From a checkpoint of a small mixture-of-experts model trained on Wikipedia.
Size: 9 layers, width 384, vocabulary 32000, 69.3M parameters.
Experts: 80 experts in each of 9 layers, 48 SwiGLU neurons an expert, a softmax router.
Training: a variant of SOAP for the experts, 283M tokens.
Below are experts of layer 3 (counted from 0) of a mixture-of-experts language model. Rows are named router (the router's row for the expert), gate (a neuron's input weights, with its number), up (a neuron's input weights, with its number), down (a neuron's output weights, with its number) and show model dimensions 0-95. Each number is 200 + 40 x the weight over its row's rms, rounded and kept within 0 to 999.
Before each expert's rows: a language model's description of what the expert responds to; "comes before" lists some tokens at least twice as common just after its tokens as in all text. This comes from a sample of Wikipedia text that the model never trained on. Tokens count by the router's weight.

# expert 32
Description: Common nouns after an article or possessive naming works, fields and activities, such as film, album, book, development, production, music.
comes before: " of", ",", ".", " in", " and", "s"
router,195,209,218,241,200,161,239,153,225,178,233,120,176,250,200,179,192,213,73,184,213,155,163,204,157,255,218,218,196,218,234,203,167,154,235,183,190,183,194,184,254,231,165,224,121,205,128,220,276,193,182,208,256,300,183,202,283,231,223,165,189,120,256,221,161,219,169,203,172,213,197,238,182,223,225,232,203,209,132,238,177,204,191,191,106,253,240,294,140,246,223,180,210,242,251,209
gate0,127,273,248,187,151,176,182,191,139,180,258,195,203,219,239,241,147,140,221,207,171,185,204,189,251,193,212,232,213,137,201,169,230,175,170,179,213,141,217,255,185,243,237,138,187,289,267,167,249,117,127,225,175,178,173,294,241,261,175,287,213,241,176,185,228,180,204,246,187,201,213,229,213,109,195,230,177,190,170,178,201,233,215,173,188,192,163,231,215,190,210,286,183,215,232,106
up0,233,194,214,251,221,237,236,194,215,162,250,274,136,218,229,192,233,263,198,135,211,213,182,133,161,185,201,179,271,152,205,179,253,200,211,203,208,189,210,163,183,172,280,139,158,177,210,215,272,201,217,218,216,220,254,262,258,166,196,277,198,174,167,230,283,213,244,212,162,200,191,149,202,171,239,186,157,202,210,274,218,169,255,189,198,224,217,227,220,238,201,180,188,203,211,152
down0,220,194,169,209,192,223,214,185,162,161,120,306,186,212,184,258,222,135,190,155,204,184,180,188,198,220,190,237,308,193,135,169,153,162,142,89,238,211,242,195,204,219,254,238,224,198,281,169,224,180,234,129,198,162,170,254,295,187,176,216,190,179,152,206,112,185,204,212,194,184,259,152,272,161,130,205,170,208,198,173,219,209,278,203,229,201,218,217,194,190,175,205,255,253,258,250
gate1,188,249,216,218,198,207,214,155,169,146,223,166,260,171,258,126,163,245,194,174,190,184,189,234,194,214,248,180,252,221,190,262,130,154,230,261,166,107,218,148,207,252,196,242,100,181,240,215,151,286,245,183,153,146,218,229,199,141,263,185,205,215,237,188,186,220,168,213,305,200,127,271,167,251,183,179,229,230,223,156,147,209,279,180,180,197,186,170,250,170,197,247,225,184,209,93
up1,190,191,235,221,125,259,172,199,209,214,259,126,216,220,187,182,156,140,137,184,224,205,143,236,233,164,201,175,257,199,243,191,172,285,166,157,152,244,225,182,151,249,237,155,98,225,294,228,213,172,194,153,104,262,203,136,177,233,269,124,204,219,232,200,149,132,226,228,192,216,266,150,133,177,194,266,130,143,219,127,202,231,209,200,191,179,220,238,161,191,152,226,251,207,235,251
down1,187,202,213,241,189,185,225,307,111,229,276,240,259,193,213,226,266,209,247,244,156,200,263,159,237,134,260,248,222,191,249,119,196,206,231,183,166,228,135,183,246,214,207,215,141,205,180,236,161,190,206,242,127,203,249,226,198,203,204,150,164,204,236,207,241,134,199,228,283,272,180,270,242,240,216,197,187,202,243,179,270,234,200,222,158,190,162,216,163,239,142,239,218,177,146,119
gate2,200,249,209,187,177,184,181,180,268,224,243,181,205,232,258,164,123,138,236,185,236,196,244,162,226,244,243,172,257,259,193,253,213,232,206,204,143,134,253,197,163,235,196,180,166,237,173,196,250,172,290,236,203,182,206,213,194,159,167,142,177,158,242,154,243,157,211,140,226,201,176,242,207,152,221,248,161,81,228,185,204,203,150,160,194,185,162,184,172,154,182,190,180,201,129,84
up2,200,236,223,180,217,139,225,204,184,153,242,237,182,218,219,166,226,137,206,181,233,173,139,267,271,162,236,194,181,188,246,212,210,179,195,271,165,190,183,231,201,214,185,178,179,202,228,275,174,182,255,290,192,210,292,150,153,161,188,125,218,229,141,194,197,179,98,142,165,176,153,145,163,205,260,153,235,221,149,252,198,203,213,177,191,230,188,253,239,210,198,160,201,262,239,239
down2,207,181,230,160,191,264,273,228,88,224,147,206,136,191,148,195,200,192,202,256,218,240,201,166,246,99,188,180,148,187,183,185,105,183,211,245,154,171,212,184,139,243,309,234,228,213,193,262,164,175,149,244,168,245,215,229,213,219,192,166,174,219,198,186,322,217,145,174,215,240,231,198,156,201,243,192,165,162,130,181,238,197,197,198,122,223,206,174,217,228,121,195,227,169,188,242
gate3,130,114,253,140,236,195,171,187,226,222,211,188,151,179,158,178,248,270,215,156,203,203,151,212,164,190,143,235,170,95,268,299,230,190,146,228,200,280,114,189,195,138,222,263,102,210,251,230,208,168,169,223,239,203,230,209,215,204,202,212,217,151,223,172,212,194,133,236,182,156,190,209,200,219,266,211,243,189,106,139,215,228,156,206,204,125,216,120,221,162,227,148,210,194,192,166
up3,161,270,231,205,205,174,125,235,210,251,234,245,208,234,181,152,234,172,138,217,208,259,134,190,178,134,170,115,192,170,154,210,202,136,195,232,201,177,147,165,141,243,210,186,113,196,205,159,185,234,140,175,169,205,255,188,216,315,213,219,191,275,239,222,204,198,181,277,153,239,252,233,278,183,180,147,209,232,248,130,171,251,231,200,206,166,321,146,186,188,226,270,198,176,201,242
down3,227,193,234,225,308,215,253,235,197,233,237,177,273,187,153,138,198,258,220,194,174,236,190,173,133,219,182,152,213,128,160,195,263,216,98,231,201,176,209,208,187,199,128,223,194,208,152,130,189,254,168,199,181,258,165,227,141,246,178,141,187,221,254,263,182,177,203,151,201,154,176,229,151,300,177,189,236,201,179,142,218,232,172,211,196,223,159,207,200,148,234,227,191,222,171,255
gate4,123,192,120,232,154,173,196,142,235,200,235,219,192,243,204,212,168,256,189,178,190,161,261,155,252,253,201,174,227,200,181,194,84,218,185,212,141,115,100,175,181,199,248,270,153,189,313,164,124,241,203,196,195,236,210,203,164,152,166,201,192,181,162,177,234,180,167,265,215,188,268,280,208,176,210,274,206,172,158,233,220,184,191,133,164,240,177,252,203,284,236,192,145,137,256,198
up4,228,183,175,175,254,174,271,260,195,221,278,137,171,189,223,238,219,238,135,159,176,202,206,221,140,161,226,238,170,235,197,252,168,217,216,199,192,185,169,224,117,147,212,158,227,170,167,274,157,192,267,199,219,218,197,153,290,160,187,128,206,269,207,175,213,238,247,84,71,186,205,199,259,212,183,214,232,175,212,159,218,206,200,113,148,185,208,189,222,221,188,123,236,223,170,205
down4,233,98,235,186,181,156,223,193,175,197,177,222,184,238,179,228,184,175,240,192,232,185,179,190,215,145,280,232,269,186,273,167,233,185,221,164,190,300,214,232,189,196,165,198,201,300,212,219,180,194,200,212,140,195,193,241,243,223,158,251,205,147,193,200,241,254,251,159,214,210,164,197,126,208,189,213,242,189,123,123,230,223,201,112,238,200,168,253,157,202,174,214,236,224,227,195
gate5,237,190,174,209,133,255,230,219,244,183,211,183,172,219,192,164,244,201,197,172,228,148,256,171,256,209,240,229,228,158,173,184,140,183,183,177,163,180,136,171,222,192,211,231,279,151,179,210,236,241,200,217,180,205,190,162,200,196,164,134,179,182,238,154,191,174,241,207,197,212,234,175,227,167,226,228,172,247,255,182,204,191,244,201,172,252,247,286,273,150,204,204,193,193,171,196
up5,276,186,207,239,189,236,185,153,190,166,170,130,225,228,244,247,235,291,200,212,152,237,213,223,274,213,206,125,235,159,236,245,133,153,221,180,170,196,95,135,222,158,199,203,215,190,190,252,236,224,211,194,129,232,127,168,221,189,252,262,209,202,215,242,148,165,231,230,199,215,172,216,209,158,168,167,153,191,213,158,191,200,185,119,193,204,178,267,215,237,205,167,193,144,203,205
down5,239,232,246,200,172,222,209,213,191,181,224,178,143,181,140,169,246,173,168,203,275,191,249,240,206,155,130,228,245,144,242,219,206,193,178,179,154,206,177,232,213,115,246,132,288,171,193,163,152,217,195,223,164,170,232,245,138,199,210,223,212,182,283,234,153,173,227,349,256,211,260,207,192,207,219,181,179,205,200,212,234,268,248,141,214,259,195,301,256,253,189,178,143,215,141,191
gate6,196,188,193,255,224,167,212,150,242,163,219,250,239,176,135,289,287,199,167,166,235,202,202,214,164,238,191,141,151,235,172,161,146,141,201,271,181,207,185,233,209,175,192,246,256,191,219,243,144,246,177,190,212,204,203,293,137,154,227,271,190,227,246,249,277,156,224,283,115,150,219,204,182,257,226,192,191,182,205,163,218,236,197,234,199,272,164,163,173,327,214,194,181,166,235,207
up6,201,255,272,178,196,228,173,257,199,180,258,171,248,230,164,282,220,103,226,136,160,155,217,236,241,133,207,165,213,215,158,61,204,220,160,178,211,160,228,191,160,205,213,188,232,231,193,133,187,203,264,142,177,159,186,153,187,171,239,152,204,193,176,202,136,154,267,219,180,203,187,219,201,201,229,204,186,236,192,253,149,199,173,131,133,174,217,196,228,150,198,266,279,195,212,220
down6,244,172,162,196,191,211,275,248,234,224,167,228,238,177,167,306,166,128,276,169,204,160,180,242,267,173,229,219,198,271,167,170,130,210,183,150,149,182,196,225,171,242,216,173,250,237,238,204,160,193,198,258,166,237,189,196,233,163,230,270,155,224,234,201,236,85,219,136,201,112,250,187,242,193,182,184,229,167,110,211,221,203,211,203,257,154,223,235,261,179,219,195,237,209,156,225
gate7,193,200,227,215,184,194,294,254,298,208,112,165,202,148,161,274,174,284,188,235,235,215,193,184,192,194,246,270,165,253,303,299,210,192,135,178,169,256,213,158,211,197,188,177,168,285,171,193,128,188,218,218,245,243,167,169,177,178,240,188,218,207,164,228,218,199,156,253,138,236,123,148,193,105,170,197,251,219,228,243,184,229,178,179,159,159,191,177,208,119,235,161,231,147,208,228
up7,216,135,141,184,218,254,197,234,211,168,191,175,198,188,103,179,224,249,149,214,179,161,220,213,218,206,214,188,211,241,143,163,227,204,200,206,237,212,193,231,237,235,207,262,278,250,229,198,133,228,191,194,229,208,171,255,221,148,169,215,187,162,241,212,219,229,255,129,270,218,182,204,199,211,170,248,207,116,180,166,206,199,222,112,222,231,188,294,236,176,182,185,166,204,198,230
down7,169,159,208,224,246,103,186,244,210,187,186,217,203,212,269,159,146,138,250,224,186,200,214,191,186,215,233,180,275,178,192,170,164,189,195,240,216,232,139,200,222,181,175,276,219,203,142,173,251,232,233,219,318,284,159,252,207,215,186,173,178,120,189,154,227,206,203,111,238,239,243,171,219,186,160,167,257,259,217,179,278,191,140,321,100,214,132,162,231,231,251,114,186,220,211,227
gate8,83,245,203,204,189,170,225,149,193,170,246,249,189,214,195,263,189,137,144,137,250,199,207,153,194,172,162,153,259,157,225,182,193,128,192,174,169,197,229,192,264,223,228,222,175,299,211,177,212,278,156,255,243,188,228,193,205,189,252,218,259,245,320,177,206,180,192,177,158,206,209,240,157,148,186,245,223,169,217,236,226,219,216,104,170,177,178,250,174,213,140,147,246,178,219,165
up8,293,222,182,166,190,196,200,163,185,205,177,194,155,186,257,176,91,266,148,84,209,243,123,193,196,173,172,206,237,161,223,219,207,257,193,189,156,115,200,129,190,165,234,172,207,221,201,174,239,95,252,163,151,204,178,292,289,139,160,219,223,291,211,173,200,213,211,172,200,177,176,218,198,204,215,186,142,204,218,180,255,147,166,228,228,152,177,189,172,188,252,185,201,249,245,168
down8,200,215,212,242,182,212,221,139,176,186,226,190,200,137,204,225,198,130,208,165,224,196,253,187,158,164,274,209,251,187,147,228,176,155,140,232,201,191,216,211,200,178,262,175,125,192,142,181,260,226,180,191,209,186,230,202,137,236,187,200,159,165,230,140,190,295,196,213,201,285,183,213,205,196,186,209,198,232,217,189,172,237,273,122,198,230,154,227,229,199,188,191,183,252,206,205
gate9,203,216,194,208,174,159,206,247,232,177,187,251,176,210,194,232,161,240,224,223,242,152,180,195,272,170,168,238,179,149,264,180,271,214,150,152,198,232,252,216,298,228,179,114,193,198,233,228,223,214,289,180,285,202,228,263,237,199,212,246,182,199,177,200,157,189,217,178,242,212,224,165,171,239,143,248,166,174,187,175,166,176,207,279,156,176,215,283,141,170,165,146,207,146,165,145
up9,264,182,187,135,182,135,199,257,218,256,209,147,242,226,188,202,219,141,206,274,217,275,216,155,259,168,214,168,184,282,240,207,204,196,324,255,281,210,182,200,218,171,159,174,216,177,268,212,175,212,128,248,144,169,260,244,168,220,219,226,169,231,178,213,192,146,256,173,206,171,128,214,207,168,194,208,235,168,218,267,171,190,154,301,253,217,159,170,225,241,134,200,189,222,292,230
down9,192,224,253,156,219,179,200,222,270,203,224,244,190,191,209,145,213,231,247,242,181,187,217,221,206,171,206,195,196,163,282,206,187,157,233,192,271,166,248,227,190,177,182,185,252,154,235,187,175,219,227,224,205,123,179,226,306,166,162,244,195,221,165,236,176,173,213,57,156,223,185,202,190,224,252,169,162,230,183,153,184,226,240,143,252,98,225,213,193,202,212,268,153,159,197,225
gate10,210,216,201,206,182,212,194,114,208,209,168,197,259,213,227,199,280,197,172,180,177,222,270,175,182,216,248,135,234,183,215,161,190,258,226,222,233,184,263,256,145,252,224,222,182,219,199,201,213,197,216,196,218,100,210,270,250,289,240,203,126,317,147,187,195,117,189,197,227,162,212,190,239,264,181,222,196,150,205,177,190,203,269,199,163,144,234,237,158,176,234,213,204,164,206,171
up10,242,166,154,221,157,177,147,216,179,174,258,238,149,220,267,263,229,194,192,207,272,214,152,153,236,224,220,204,166,210,142,147,233,204,234,186,239,258,166,154,217,193,175,243,300,178,171,182,199,211,201,130,197,232,212,113,290,248,222,248,224,185,188,218,196,186,192,143,206,142,159,173,240,229,233,185,192,125,196,125,199,206,177,161,199,176,249,132,190,148,272,211,208,243,167,170
down10,144,201,204,155,212,255,150,153,194,185,160,178,223,123,181,194,161,223,202,206,241,262,232,235,196,209,281,173,215,110,227,136,193,207,205,210,162,171,189,221,208,195,160,203,143,241,145,193,193,213,198,232,136,152,79,164,235,171,173,222,222,155,145,208,211,190,226,260,107,159,188,160,179,216,244,271,148,153,121,206,198,230,226,256,224,189,189,183,177,162,206,201,178,161,203,160